Experts of a small language model: vocabulary 16384, 430M tokens.
Below are experts of layer 3 (counted from 0) of a mixture-of-experts language model. Rows are named router (the router's row for the expert), gate (a neuron's input weights, with its number), up (a neuron's input weights, with its number), down (a neuron's output weights, with its number) and show model dimensions 64-127. Each number is 128 + 24 x the weight over its row's rms, rounded and kept within 0 to 255. Numbers have three digits each.
After each expert's rows: a language model's description of what the expert responds to. This comes from a sample of Wikipedia text that the model never trained on.

# expert 32
router:104131138142152109119147123109136108123130140114108076084158102137137099150137108102111169154106087147177161162126113155108118127134140119105125146170116177145077120132165163100116096137117140
gate0:123135118133111097098147095140117100134119156116058126118112130119140157148102085082122169153138123152135166129122106112139128181125140133132093109118081158095147111080111155108141106108128154
up0:111081117116127118151086134136127130111141088110161116143119098111082120117136176110183133100106164120106111145144131081086152101121104167102163112094140083158091140191137136139123155143131118
down0:124118141132135124117107118143147083100110117145136140130109174154164121153126107132145165094112103119129140110162128170134144152114084161149129133126122158116130134091151117101164105122101104
gate1:117183123078177141138145135107139103088136102126085177169101111130192158159148127117129145132167077122122172111113145172123148130136122116188154141105152146142120128121144127127114140134151150
up1:102149171123140113119145160145135132152111130149097116169102150156157142132140101114144085128138101139110130146147090144149126112123087148162113131116198116157134117103110129106102132117113147
down1:074119160167140157075109107104100131105126162138114158197162151121097128180110134128147087101120150130130148107143134140178125102147128118106133105123143124090159076107152138134106116134142113
gate2:099162112133099153169088145155146111112107108127133123129110139113095111144126148118120162155181104161143140146116128141114144119124179117138115125134167119161150132097129122123144152123130141
up2:112130109106141091097136154134135131103075166096103169102173128125094094132118131137123083119155118132135118088092099110129158168092070135127137117131071142100112131142132151119156106171104154
down2:135125124143112110072159141162103111142128095131100136109111176117172107158130163135147090116127167130147059078125147172156072154129124145109158101154066132147095139158114160100108111113102147
Opening pieces of Latin species names and technical words in taxoboxes and specs, plus per and units, such as perdensata, minutissimum, miles per hour.

# expert 60
router:109127149095094157086099154148123149145124111115142099113152155148143106140090150092126134163099077111118105092126142120133137111126154114123162112103117146128117143146103092119119137096177114
gate0:127160106182151111126143163117143126113156171117164163094151145120150120119175137144142139163188138116160080094155116113129162110130117164151145150133115126131169112125121103107131103117135146
up0:101119124124134091150171114165131160138090152111127114074127128124168153159133110103133076082128136120158156177127133115152150150107150125154150112141142144142098074114131147125127109156111103
down0:110082130111132092159155106123102117168137182108132134093123131103150094167115161099094076172151100145132132135128131130145134186094115100142127146135151132151101100168124124133087119129164117
gate1:087165171171151150111113146133122115150125140171153125126161156127131108112138147117148089152097122119115087142102101117120166100148126117118108143134094151119125135131152095097158105159117167
up1:179093111089111139149129101126119121113123129085104106138115094122159138132137101137091140128157142112145167115169120122161121138141104128144129104150176116151133132132123137146099161105131074
down1:185174121100115110120142167176147166121113153150123151167093138152136081121142154100129157137135112112151142118128146152104143129145083114131126121080189140116135122156125096140175132139119146
gate2:156111100124143091132132106140134128157115085125126115109145135105177113109165126103136127107111124106139160120163156150150130107073124128088160149152143201127160147172094135172156131201149121
up2:114115130097123135122112152090120144134078123126106132154148164164111154102139154161113131130135127125117111123105145160175160164157126142109146155158077171130106121102080135109127186107141124
down2:129178122157125143156138105111109126146109097103101110152109100088130121076112143154122083120140198076133128130124139134133166135123132134135131101134092130153112179140136137149096104138150110
Prepositions and punctuation in place descriptions and infoboxes, such as km southeast of, village of, sq, municipality, Township.

# expert 45
router:112132136178109106124133100071100147143080115109114118149108083125158111157103109152117141140142101126138160121177126131090130117145137106119138092071144144171124124165166122156127144153108096
gate0:129140130123172169128124139114127143115087117130109117145140123066166131143113129149113153163123095131145106114102101120158148102160129122126078181133154140151094154135120077174086146129093149
up0:103156121141093116121119130125152085128167115129133081130114082150086126115129135103141104116096133115152123105134122102138139142111120115112147112167103129125157105138129149107166106108115067
down0:104109108106084134130137079112058076162136136118177114154156144098122164124138123119136145076086174117150156146147100103147114162152100128194120088142116117150166114147123111150149120125147104
gate1:121091130157147091128185116145133109143139148162160146134145129122152121145132135193121141115138136124139132132105133092119130076104137156124093153164117116139117114129157098101101159167132115
up1:119087123115086106094136136152131113139086132133156103154130127104126131141114117176116118137168135142138139132186125156157122074123141117151105153133154146091115153134134108082111113161088133
down1:139167134110125122120184147113099101123121153130156144115151140105127118154133176156113116094118101173145136086114120175133151143096140095111099138156124118104136128147142098109082142162110149
gate2:073108113121146118164111140149152085116099130119145137118117120139137118145105110119075111093187164126103125127175135121091109085146112155162144140136087117130136115189138086152126134092116109
up2:074104101115136133139147157120137122122127121112148151147140132132137118122087102127094081125152100116067150145111122132104116077120114163175113105122104086114160135164136143164129133136083109
down2:124110135109089114142117144114094112138083137151111127121110167127130150151124116094156132120131133129118114140125169096128106187152129140157137114129101114138153124118126158157121115132144111
Opening pieces of British place, club and personal names, often after H, before endings like -ley, -ton, -ford, e.g. Heybridge, Hemel, Harswell.

# expert 8
router:136092113145152114132146170127108142116107125102145118114123113128124155144103108111119114137094108101180099165083134109141134095141104094133159112162120112094155141132100097191159062122138189
gate0:139106112158129085103114139152116085120164119107122145142117115122173126124130104140074090153144106135123129124109113112115120137097097127155103140101094138118123123125110149159175122119100104
up0:110141146094129139127156131147118158110092166147153146088118118152100170165108128109147140093107111108145139082139127124154136113119175130071140173143130104102108157147156145112112146108136149
down0:110128152128133164145126099112139167122085136146109104123134137108149099143101094158150164176137103116074120131099141153135131165136119123112114142104146153137122121140111153116126134116151158
gate1:142166141110124114126145130120141127145147170144113110169110150138124131133105175098168101101074155145140092130127127119102131111101105110178131122115124123113129121144175148119109156128141135
up1:116150142156070149149112170137119102108100160159140108145106135136124115068092121122145076126090130139129107141118124097101122173112127126131130065156096173122105115130128137131133147168108169
down1:138126126099146126081086176108117124140120114152127143102130120148164123096165117101124141162137078160138121121113112144111131186123136128132150116116103161128143114130106155108132117120137105
gate2:173085143117124145111137147110114070079146135124143086109099116140072141149143109138144118113155132139121133095130133157097151167129101151154104110152147120142107128126141064140155106158101131
up2:096141134104144094143143130164137150175148115108148152163152120122138113107117121140122158139096122109164142155142136126138128116125129118118140145082118135125172116123110145125084146114139106
down2:155116122184110101193141173097164105112121097120122141115111142124093150138136141171151159094110102163121166129145125107133140102137094157192113125112130083165073155119132091119146129122118128
Mostly of, also to, for, against, after a noun naming a place, body or period, such as House of, Church of, autumn of.

# expert 57
router:120112142088136113113116095128116125170115126186142107117118126117125101114107146130124133136129092146107147127122137131119180087095097105144136111161132093082126124115147124165176147168127101
gate0:134135111142132151101131109131098130132117141103118155142117138131120140086169164213132109150135148114100167113169154138136109144156119084147102100122124124152145079141119152162123174162138143
up0:140118105140074094129145136101152128092160126137122131149125119108155112158133093056140189088101096116209088176113134130125151129135165134106108149145134143111105144102152124116107116141141095
down0:144145141139095144130144140140141155128151106149124137171135136081143110078127123123167107137152125117103182133140170125168130118156117099147148119155105134113118132159118147117131129105129079
gate1:139140103132112082156152157147111091141115125128143142092133081063133145112165094086119132146130141143108131114116138131137126083048132137108136127144143128115137172106155126197178153126152123
up1:101112138125132158091099104110121157119147150131117099156124187205136097142126150180114122107114106116144151163124100126130124151182118128145124117107115127135115070160075131098096114115167131
down1:187139118115154127119096141126146112099147115157163127173118100118138139090099121090144130098118143118118150092151102121123070139143116110099125127159127110138116147179130068136079137107190094
gate2:120141119080116157141132112118110090158153132109127103133142116113125100131155178095129112104114137164114089118109125120140137121138102095140107149107124127094127121135100111143148156141127141
up2:123156148092134160122113132111118130135213139116147162145158126178125127145128143128119088111133145148087136144161163139113162150148096076144089144148069132147137100115125102138130139109118154
down2:144142111159105123117113131148152121126133106121139125123088132092117118156113126154099142128124126068128130125112123096130106109152118165132105156115112151129142101137128127161091156107152157
Full stops ending sentences, plus periods in initials, abbreviations and decimals, e.g. J. S. Bach, Nr. 535, 21.06.

# expert 11
router:123102157096163165138108083153131111129153122125110093138093159099127126110146141187123178147117149155074130141118110135099139103142150107138176116129117168135104115129125123113094149153154138
gate0:090129098080144104091126152167153140153153123121128092117126120148170137132129145113130175136084097114146100086140133135095128104131129148124141119129160139140123097108167135127121135089088151
up0:188130157176093108110080118126136119147145128141149147148088108093124103146192145131151144107135135158165137102115137127142106132128108104117070152146081085127127129168102137078110175140092141
down0:135111094117125144094072136110139132120134136129126108173139133150123126115106110104174107107101112136148133129099149109126123115090151155124093162147094105144120134147128157135145150112115122
gate1:110140159103125168104144124156148170135193115121123115135121139156136181087115163144152100122126137113103105162146130116131114165151126128122133103127115114151119107137128097122120125124133153
up1:113143134130069142124126139116134123133115165067122129142131115113082165110139119114126155138116114107143128119142131112130116139076116166147135134109145126093117092193149131121129130156123143
down1:100134141149110127136101099150138129118086176075079118138137096137134168089138133142152092169165137147111108157106091133126135150145131157141135166141142157123122144136079123111178115124149117
gate2:175139098136149149090134152140090125164130120151136120093166126138144114162156115115121117113114105150127128147147135128125142123127130151081097131088124128125129146111116121104133121103140110
up2:128120115142150147116142142137066139148149121125138105119137135134144128123139124142090117160174115104121117137117110111107144110138169123149120110097124096124121128120101081129097108105139141
down2:136122104138156148138126151134125105106111115097148152091133199144118123172116109163112128173139123070140157144144122115146111164153128121139143149084132117105185134117106142130145113145191125
Byte pieces of Chinese/Japanese characters, and capitalized name words in organizations and events like League, Championship, Party; also COVID-19.

# expert 46
router:103158168092111093116133088137075177138108121120143118130135108161088077176123149180110149130117118141089157152176113150124107126140133105124139096093072127165118129152146150129111119098124097
gate0:148159145126139129127137137131129107127103141137130169116114131106100132170131106159134126098115141116116141070141140147148102137129133145165133115115151118155136124082115131132118151091139182
up0:166128158135166090118130150149110099160122135133098166140127099094095102138140121122118151112124148104122137110137164144144127134109141107164178139128119180141150140148146110119141096134096122
down0:083125111149103119132142145100128109122132084108182103088136116124128113119115112092145133162123120081103153103127101133168093114136123148151129140139125128183136142149125125108174129120136109
gate1:156153120078149106157176114128136148169115142088150135147096120101170133118121122123145131101081116090094121152107133123091125100115113120158141155154098126195172130155143125117133159111151111
up1:128103143152117148142137113104083138144121168125117121120133145112142168130127170083135143119093162115168153154115126079155119193118111129145103136100126125132089128136105116130133140142102127
down1:122128075143144102144109097129139141183119075149176123104112122107123133130157098134108136186158123124138081128122125133113116125123147113120136125162122113168111110134132110086161121106111127
gate2:104109107095152155130136113131154139128147154131127160096125134123111154136138139143164123103123111101120165117175134123137081113150122108183116131140105171152132169090144135096137132152110160
up2:114151147143136086074122131109118127135091115116137147151092152104139150128138144119118192138117164152129100159089169165102110136123146149078162134140135129118100098119137117151163150107112107
down2:135151130146146139089084089174130130133141140100122151159165132155156109113175114123114130132140174076148133129107157122105124135092125132109147119107151113105121132160148100124102158093129110
Middle pieces of capitalized words and names split after a first letter, as in T-im-eline, P-an-amera, T-e-ardrops, plus short first names like Tim, Jon.

# expert 4
router:128112138120166129149148113085153127091119162099119116136164166154117152135122129103074171127115092148151120109091104171104157174128151101117131094156122122142099136099120143139128120131134143
gate0:076147112141121152126104138101139123087122118164155151137108146071132115143179119162167169162143142132145129133115104114198140199130132138114151122097165123152143135053134121146114116135119115
up0:151144131149153141168170099130166140148099133096112154110103122168110148127096153070110116112091162164124110158125125128093112091123112093109169143165097125122105094173118134128112155134147128
down0:128146156118112157141134126105083103116169156109128142158116123079118132124068132107160135114143141116123129148094101111130147084132157124127144136117118152146137136100113131122161081131145139
gate1:152093127116162125132123123112128118180102116121141107172134092138114130128159159173139186151108119104116121165139100142127113142133144147191131128101140116124133129153153113107153106114121140
up1:124086132154124143131108138104121134196133140155114115161134078136137135136103112140123156095143191087118142145142201101085165099156120128138131141105148095129153109111087144117123142155120087
down1:063137122116106172096091161108126124117112119106104094142112122098152156138134130153129130149113141137162141150158150180085130127136186150143086116140130160144118133107164099095155133095118154
gate2:115143150110129126118158131111155097153102116166111107146115113108171118133141139121073148152146123166132113103165093120145096149097131119150112122179134151114149144095112135101082127129186160
up2:126180095166112107115152123125110101058142120111145159090111134129128107135096139165140122095141121109112150148110150097123161111164121140126129130101126123116130141115152137139148105133070069
down2:148111083119101138042185135174141131133170135135142108142140093120165146141066109134081102138132158083098125102168120128116116156106109117134070126094133122180097159093112110132078135110139106
Taxonomic suffixes and terms in species articles, such as idae, ensis, inae, Genus, beetle, plus sentence periods and married.

# expert 20
router:093126161120155133114090144117158112150112152159132132146119121169159102113143105126117159124112091138128141109136130157130125123156167164172131130123083112160141109139119159153135121139130147
gate0:096116127141124160169108153091162151109152100117120134134145127133148123118107068132099102116163120113139157115128110116115117141127104115178147122142162148147137154097111092121153132106131135
up0:161120132138112073093159120170117124165117172113154142149095134130109143142167161130145146156125111156116122137147155135116138141123127134078138135088082107069122100132138147135123127143092116
down0:153114110131140112122127096123116132154139185050120089131124136124114141070094155128135112143104145077127211125124150080107158128093096143146120145100154103096089120142092141120130143097155131
gate1:118098146164111106090087144166176150125119134152102129143119148168136179126146180146189099100116074113137141129105110155126124118166142169131077117131132074117104129086124161176140096107131104
up1:131104171126114167113076126130123078159128132120140092150103156122160155113132129177147123114135123093123138112151133138138097133164089106163138120094172164152140151139133130149125147153128130
down1:118166107069088130148165151100085121106107150096138140093149135138120107172123123099092126138118141161069154167104106104155125155112126134134135140171096129127103098139117096113102098123093107
gate2:113140153125168130125136107118109149154145123097117136144130090156143084172133191122089114099081183156144128152221137152122153092130139129147124156108133134124149125141136099128116111116178137
up2:135119113133130112154097106111160087121089099159109095087150126134142129121119143156165104102146083144072123072059136149121112160136124166123123088165130132147153164122125155134136154092080085
down2:166096143149145144169129154106113137135125120119150105155082168121077118141108146111119152102157093145111131053120111116138115178144084125165165102139155138100137212099093109118084133144133124
Single capitals and capital clusters inside acronyms, identifiers and table codes, such as EMD, RNLI, GD, QF, chemical key strings.

# expert 59
router:132105140116110135142080113106165135131153098120151095134152131126150086121085087125103121142146114160113157118088107160092151136170148115153150135134114136152108100135105122099140164110115087
gate0:165144151117121133119121078073121106112130132097162125137129167125131123109130124162090119148088124101086131110122143101140139131136159145165150159156137153153108135078154122137121119127151128
up0:135122133132088137051164111111122144094121099095127107128141164115149119098166129150071163141108135091125122135141117142122201112158148148142121185138140159124107112104115098130075122134160110
down0:141096099170106095117111069162131103092161093116129117142114157106120117119115103144139114160099108115132129139136131110098121124155128128123150105146115140071111199193123136168135170131099113
gate1:141146152160142109139130146110100148067141145102127121144074122133106072126159135129120124132119150191083123107118180148122150126173121100162108131133119111101112132104137116126161099111133101
up1:115141148151130129112152131164134144079110130111151114153111200140100052147135171160080100092143132127138134124152142124103099091136128147103145112125069115105128127121149126155133144146147138
down1:160158111126125158098104098137107128092090168093146116160115095136088119160177105143132129145198128146154134101116124130112100112140122137127100046168097130149150142125130127162164161112103115
gate2:150116166151114112158082151146112117168119153117146115119135162110111116121110164088146134131123109099118132132096121114130177124163134162129129133127111108088121167091096122130144104132133156
up2:098104085125117127124169111109132163092154109122098133150114124098195167142171122173102154137139136134147123123166138131140092140093100082138113122129146163165147115139178122138133139123124095
down2:124186111104111080141145156135103164115114131134135072168118124117138097090134101127097136135121137121085146131122121129148110123125145078139131087105132118140134171103133114099130102123129147
Discourse words in explanatory prose: it, that, which, only, each, also, consists, because, after commas or periods.

# expert 38
router:117094136110112060152171150121142118096121117108119144085147164116101147073108118115126102140099126138059146109077126138091104124132159124111149107156117159133137117067162130130118076097115115
gate0:088126080103148111143170174109110154106128080103117124167112132105155135121097107102157134110143148081117143155163137133108085142137116156157152101113114078111152145134134138126147115095104153
up0:180120129078094107127133125116089143119111115147103120101127155116124137139128148151144154111129070108118143113168106129174180092142125140138095122112121134138127153100100094106123116082140146
down0:148176145127138105087095116073114166108100107141173132102156073116133166115111114179123070114096141129147120098145135162122139136135159118122112098121133136128113149120102168162168156117141127
gate1:143160136139133137143128107161147088142111150145127148149142089127096104159127111102143139171087140103111177128115126156164089105103124069111131118117082144053110160111119161153107111109145130
up1:142111161151167169133112158091103151131127134135150162109102158108172177119136144134118122092168102142131083141111143101106156168121114174120150129111119105186124113159152102154127127103092109
down1:077137136125120099129173143135162110135147128099109126129110114132110145133067118127134153127152111143112187116141115124116122133153111104129151104087128175118141114078157126142151133097090124
gate2:104109090134170115126124095101158116140105113148133116158134158140131087132131104152164125120197107119167113103133115118135127090148156102164103176146153115137134132121129125137141124130097189
up2:148149132132136130127131157123145132113157125108087114116109125114107122133105149118112157140090122166118173159081115075127137149091116124134131113109113150132096124119127164121091124107157091
down2:129194117140094110142116124146136144165167135135148127167095123155113120152128152131107120109095126138135150093090104108152100109152123085144130110146094136140129188119081115155138095103140138
Plural suffixes s, ers, ies, ments ending names and headings, often in sports tables, such as Supporters' Shield, Packers, Champions, References.

# expert 24
router:122164123120122161090114114105126157141141128144120131101147105151103118076094162124105138110099128113147181126141108152185126136162175127090111161156155153153119103138148151119093167124161123
gate0:119157158133111114135116147147164143093146132116117138139098144116113119125156103107103130110143150127101127174170088108160052075165140130149084141139117131158086130114146110124107136127110062
up0:115137107125150146119151115132116108175121118141145132120171116159133142138104157131166117138118100127137126094127168131104204149118093131087167128129118114107154148130120127132135119143121223
down0:102125106063159175131054166135087131166111087162132116106135159138147150116095172131118123114145131138154115110115155183117138159115106129117104136138124137115161133071090159149137127119129126
gate1:207131110102106146115142161135152180189159135095123147144093112134125133101128129088181145145133142122108133115113099123128128123181123123109152157146120099118131115162092121163136120128162136
up1:143147071129131135106144102107144156186136112109143107113124139128123125125111139112184127162107128167079122121144114164145148124152137137153126141175169109152163101127138133135149086105154106
down1:128147141127103149129094152141116134135110135140152140152131140112142119141161129141103154150149128107126144108156128136089132130126087128119170115116138147153105130167122113140123157113132086
gate2:137111141111132156156148128168137132070099115142169132132117112100128118117126164145117118112163126155163135128143085128107120126150160098146154102149118146154165125128124144160136151099079133
up2:131156129106130148149120124167135166142138098132160096140151207137116120140157141142152111138106128113180133089141155109109146145185098089148158115128155125143108150143121134103136159106109123
down2:116075152113156135110058122095170154087165155135152134138122131125181086120132129127121141139132112137139098123098129111094147157111132117102095090162140121167140111133118119173136136130134154
Word-internal fragments, often right after an initial S or s, such as se-ver-al, S-our-ced, L-ord, plus should and just.

# expert 17
router:095127133146105169164141163156112170137171162135151103164102147122164137138111146101173085102171121120123105136131175132124132157153100148105144099081167118143097145121127092122148102111114101
gate0:111106141117136143106109148129133122123124113139144124104100116170075113148142132155121143118151170115149135134091123124158162146162124122130165138088112111108135102161110119130106144108127134
up0:109121127162133185098127137110121155131126150164123126137136137159066145179143097171113150114161158113153118119076146135167133119161089112099130148103115098112121152149109138131110165133118139
down0:140167165108134154144164162151136114139115128160085116145122101116152137128121159106139121125093117141142130139102123159148183080158120123168103124145140082125140084162137107118128072130131083
gate1:096193116109100119128107148103143148137163146151144152144133131112093081136109180127192148115120130122162125121117155122096090104108123140134148118093193173121149145119127147147118106122117166
up1:104162128117119134151129151126139149122119115166156149132113139121119080125164147143148140142138139135171102128107138132113103127117113108111172103108143208146123122105099091096141157136123139
down1:161174102092170109127103142155085123142143129121134153148146135117121195102147107139137109131156125093167111151122118124092131139101122128069124142174133134155119147111100090132106170149107124
gate2:156143167150105175169146147097100111149113159161136124139135110164144129111128099115122121124120166152140130155132101102105168123127150141132111136134116113132163092182126127124109115100103111
up2:138140156127138205129133140104116143079139132115124108138151050155133114131166113074130117178150146116076119176150107133152157120143138147139106116149089106137146116143157130122104122141103096
down2:129138113138154109104124129112167114100126110147101146143145111180124134166137188145094110104161124110155133130124115141144121109155120138119125110164119108127105145148110104098134149135112140
Words starting a new clause in biographies: and, who, which, he, she, they, was, as in "player who played".

# expert 62
router:096139157146152078176140171091146131095129108143118156088114128136115114087109156182124109140106125088114148151122094123122115133143087132095148083135145144143121130082151128106097066161153107
gate0:131148122124091134178124060121123090118105123093132141103150135107145157098103149129115088078150129131127149126151130137133120104108125122104067152147164163145138146075149132175114114109118155
up0:126140126107119140129159088091127137102094115142129114075153116095097120127101162150134071091147135115143145103159163140149143116114159103144121155114131154117144152092127140145128078138093147
down0:127094169137144183100125107158141124095135112136152154156158125144129157132077168107139085138131132095091159108086123134119128106119130146122084168095082152193090100095122184091125135126109148
gate1:115139121074110146136117116100196156083123127125171127104078130104138135144088119150135076149109145112119099127152136125125132127145137140127162184137146111141145092090085116130135101157134083
up1:109104138136159110140127122128052093140113120113113120188132134108114087124138117127125195138131134142152172132130140137115153135115101122142115111122135155119108159179149124116130142092104177
down1:178104123101130103109109116172061159161122142112124117161197154069144138132112146071115147115131115112170146116105105123107113129094118143175098122102127138145132101146079111133138123131143171
gate2:116119107140120139100176134085129134132141123170099117135092142117095123140134160112101109100152143128133087137122128128113141101100137160152127130115110088138143090130115101120075143122121177
up2:188105135127106191143111141137108139129119150088146134140142110159150131126139150104139140124099106095119146110126099123116117137135102119134178148139158122143127145094149139110181118174116126
down2:096107142110143134147085176113127172092139169106146162141150123144097109123109148131146172124133115112111117122133121118110083099134099153115136105134141109068123164121148109103160136132129143
First word of Wikipedia section headings, infobox fields and table header cells, such as History, See also, Awards, Year, Date.

# expert 5
router:133146124109152118132120144113097105118125112097110115128144131082097160143114096158114101126112100071123109149124134084118147143131089138135125110140127133095144196127095126143157136103133149
gate0:095133151081142137095135121102114107076118125149124101118147131131069115132119139125170149151087117158084156110149090116083153120117155128114146116135133146127119118127147152070115154107134139
up0:081126141085155128116127134137101140092110122164134136110139126129080101154123127101156143136084109147093152118166094103105133099120153122091127101119154170112096099114126143074104148085098128
down0:139119148115136138126126118148122122123139161170155137145126120071122131135073075143119107130114134112114110125125149109103115141141116122137206165122111093105100138107093051116121113140131118
gate1:126109147129103106129132161082140110135105114156104117111098139140140105127155114102101113151152100145107122116171169127149114153090147130090103124121135158186171114162126138131139092151148115
up1:081137164115133096099127174079106138113125085128129135122094145132127114138158119120134159170140126121116114098142101114179143117089116137119121093105123166173172129164134181144120087139127089
down1:141123110122121149186099177142160132125125150140097143096121084169130136118115151127147142144132143142118151102120122157127152116118127112111075107119166111127126122112175109122114076114147139
gate2:144146099149079120122131118144138138115111143113139124137143074100131109151126122119129119114118132107132108149132147068138084104153110161100101134161106079124087075124120123118145118147064133
up2:171140101157085125119120139085141151113137136121114118101144093131122138137133101132118122133085162123110111143143175099087099096143106149141118127171081081166062090147209100119146132142120140
down2:121150157117122164107121126130136153096198109152101117146127105118126118130122128124166159178125106128128144113114145093117161145162111116142100088117148130134157119146093122111134160136110147
Prepositions introducing a noun phrase, mostly in, of, for, on, at, over, often after verbs like played or released.

# expert 6
router:140134098146116133142122084101127099104129083121139142126117141124105126116114164111098128152141173153167155150102135130103107135081107120110125106125188092140114110145088152121122158108118113
gate0:153137119134140149126146126158160131087118161126119117137105153122150169119127125103105129117122145068157099129114182067145117149117136111117189142145144127096111098097139128139180103065133125
up0:134126124128150129115103114163132124089144142122132102147118135119127175132164163101096107114146124070138101106113157077125096174127151139129164157118167128101113131121123139147147114092132129
down0:143125134140100129114117113132075138127114118135112130149163124127124112134102152147085125143124117114123138158140142125104105157172145079118127117118106154140130095143137108119111143144146088
gate1:162125120125117144145126122117131128105106129131175165120116160127110141119114142110142089110123151134192121126131195137174095171080120058121119113179115101131136144160106157174138130146157144
up1:116135143148099135118173134119128126162100115136092130144086100156124148121120145129106093148143101099125075097121078139071121097171149198119156142132120125082123114140151089065128128154110100
down1:134211105068104125115137123145160106145083098156081128130107102137145142090127143107065107115096129139120113148148117151174135154107088143107136173101135166111135123129141149130096142153128165
gate2:120123195099154161145107114152164163134138089188162162153156113116115137128142120111108115103061094136139091123095115185149115140088108108106128137124151118133116137120166102113123137120143156
up2:145147112142124094178130137145155132130101141111136149124094118104155076142141101116121119131123144168154122146102098106165187113154115065129131108164167120126087124119183174126115141154099167
down2:112162116153160112123128140173152143160151117135114159112136085127156126123129178129140169109140122093125098092136123102120114120098144121141089131132103121128121130168119168162118114098149140
Adverb endings and linking words such as -ly, -ically, however, rather, so, very, instead, often before than or a comma.

# expert 2
router:134171125157112171083090085125084136118122129140110160166164130148108110118133170152097188098166175095159100122177122127161162110137153122108124170095174077109139099110145132150100123111142132
gate0:156129126118074149125108107133076163134179150082117111152131095122126170112122111127128126099104067094173137130098136136119134109134151148104161147136169105198119108112079145112113187117106106
up0:137118125133100139119135100124178110163143148094118130143125120123126157149145102135149150100160123125131122113135167114155155100162105157129117124143127116122113134091104134125097154146065132
down0:138117146126121143109136141125137106136103134138073135108155113129146121131150109134145150105131118090090124108097170110141163110113158127127162158157127116154104135112108164106110172130097118
gate1:148150121131136138153094112114116131138124130087120137106179130166151178108110116083147126127136103090151170119097149142088139133210115161131092155081088128095144109120094181130132137104133115
up1:130110091150144113121154152103134127142141111147132143128080131078117057159073097142133100154110107130098052116133089137119110122101138114141159093178156105124095147104140074129093132138121128
down1:115114163170094137141111147115111113118121105153125107124096112161099135150126140161137148116125170136132136125134157133111109128112130135125106143141159150166112135148142098134134149116160082
gate2:110125113128126124140104155145125083118113131129117137119115132078147112115152149128134116092114157124154141109095202101099074109135147150149107084090138113147111096119179109142106131135133096
up2:151117144100138095116158157128111152143180111103087133115089150117090123103139152136124112080146101099142147109127109155108173113079122092088121129112060107135138104102137147134132145073141115
down2:128129117111159142175143151099149118134132120104111115171133123099144112170108142169117105096133120129123155121125134157093113117136121154125129115136116130129128120109106132114123104094130156
Middle pieces of ordinary English words split after a short opening fragment, such as unw-ield-y, sl-im, overw-hel-med, w-ors-ening.

# expert 58
router:146098124143115108129098153111125137175123099098082108121119109127147131133151079103156089130106125121142141089098125114109141134126129123138150126176084166154136127101113142100160171134107093
gate0:097119120094115096130093109136121139096130122113128139097135167089149122123147117118132109116085136145123131135127149126179108122113152118135131160143144109103104137148138121141172095104110125
up0:150079158109103144102111131155127122098149140153133129160104107136158092083146147157114094104151157070128166113152147112136150176133125126132085121106095128160107145104145138122168128091136147
down0:111095104107130153110167133122101130129111140109098165142091158133168121120138125143165088156177160143107119140140137129141147090124135136096139146117108121098153139142130142131117104146107116
gate1:134161128142125117176086088095158119106118107119125094154136134082110153029115112133112140113137125133165100122163133116078135098121125080132128157117113102175139146183139151120138082110129115
up1:179122086132132184154175134157171114144110085068137161124128107127139138139113127157114080112142080056112125168116088136112165125112148143120080097103176126175099133146132134133108112126150165
down1:135138123112148151120121139143107154126123093084131140086166160135130116138120153096096144124141131146130142162156178104074138127154121099158139136103119122166121130123128166139121116147092136
gate2:169123128106100176128124091162131151100108140091138123123106116145148077135094110167134150156085131118117130098143127117160157080096111121103142148124161117121148104076158122146154144124143111
up2:133078146110147158101183141146136157107128130142172129139115154122131099132122091098115130124061127106111096134106167130119147093131083166122129116133157118147135099099094173097131148165105133
down2:132101080112077171121142145102143132128140105130126122052151116076110114099141118118119104143112089127105149143119077114141141093142096109162119152156127098135167127096164111102108085161159145
Opening parentheses, slashes joining paired names, dashes and sentence-initial In, as in wagon/van, Gangaridai/Nanda, and ( before a year or team.

# expert 19
router:141118134123107112112139147116154129108068105111148112138172124083159131091126107135096115120174098143137127146105107180116100147152147125160143099087100160139108130160150104153137138133083115
gate0:143150105099093100196169126113088110104106105152171115117119092166096131141089117191154114121108134089131075160148139131123097145150146110160140118126156136155107110132125159150159096152121139
up0:131097133116130165059087100159162145137112142124116148111111121145173135112162126101147110105149136170138147123099150106148124097111111160081114109131115086092141134123122095105144125110149107
down0:107138111154139138134135087135138097135149132145136131115137114111127146118115139143133140143120107152120162122106139123139084094111117102080128123140109094160114104168117129143121161133103100
gate1:095148122101120151093158127120136121122132116146127173114123146150175110126088076101131118143123111146087148109100131169129132126116118195086111138104160151132183130152114133099127089089140113
up1:136129126145121100106117128108176128095100120139125111089135131103181143133122140187159142112143112141105148149125192133143145170117074108100085157146143141132126126150086131141118113201118132
down1:130126160093166133093130079117108124149133129150129133166160104135159129112127176152087105103072128139092100174100164146129104104101100149136112159134138129096133144129139111152107153106131101
gate2:107138119089128139105161158157104110127122129128106128137166113062127136096125145103131093151137152137132120115121142144114113120157135174114150116167138117118146127128135151121119090133136140
up2:129087158159098139147101137179140107106121129125104164146137182117122123136174098151123133133116109076148122103089127147165090118109159144096116077121140124110111131114147123146103157132124126
down2:171082146126113107152111131168135113163168152120094164132134108139082145062073133133112137150176115162083118144137146145121116131120117165108124146143123174132104154136108166136094124122130138
Punctuation separators in sports schedules and tables, such as semicolons after stadium names, pipes, commas and colons, plus W/L result letters.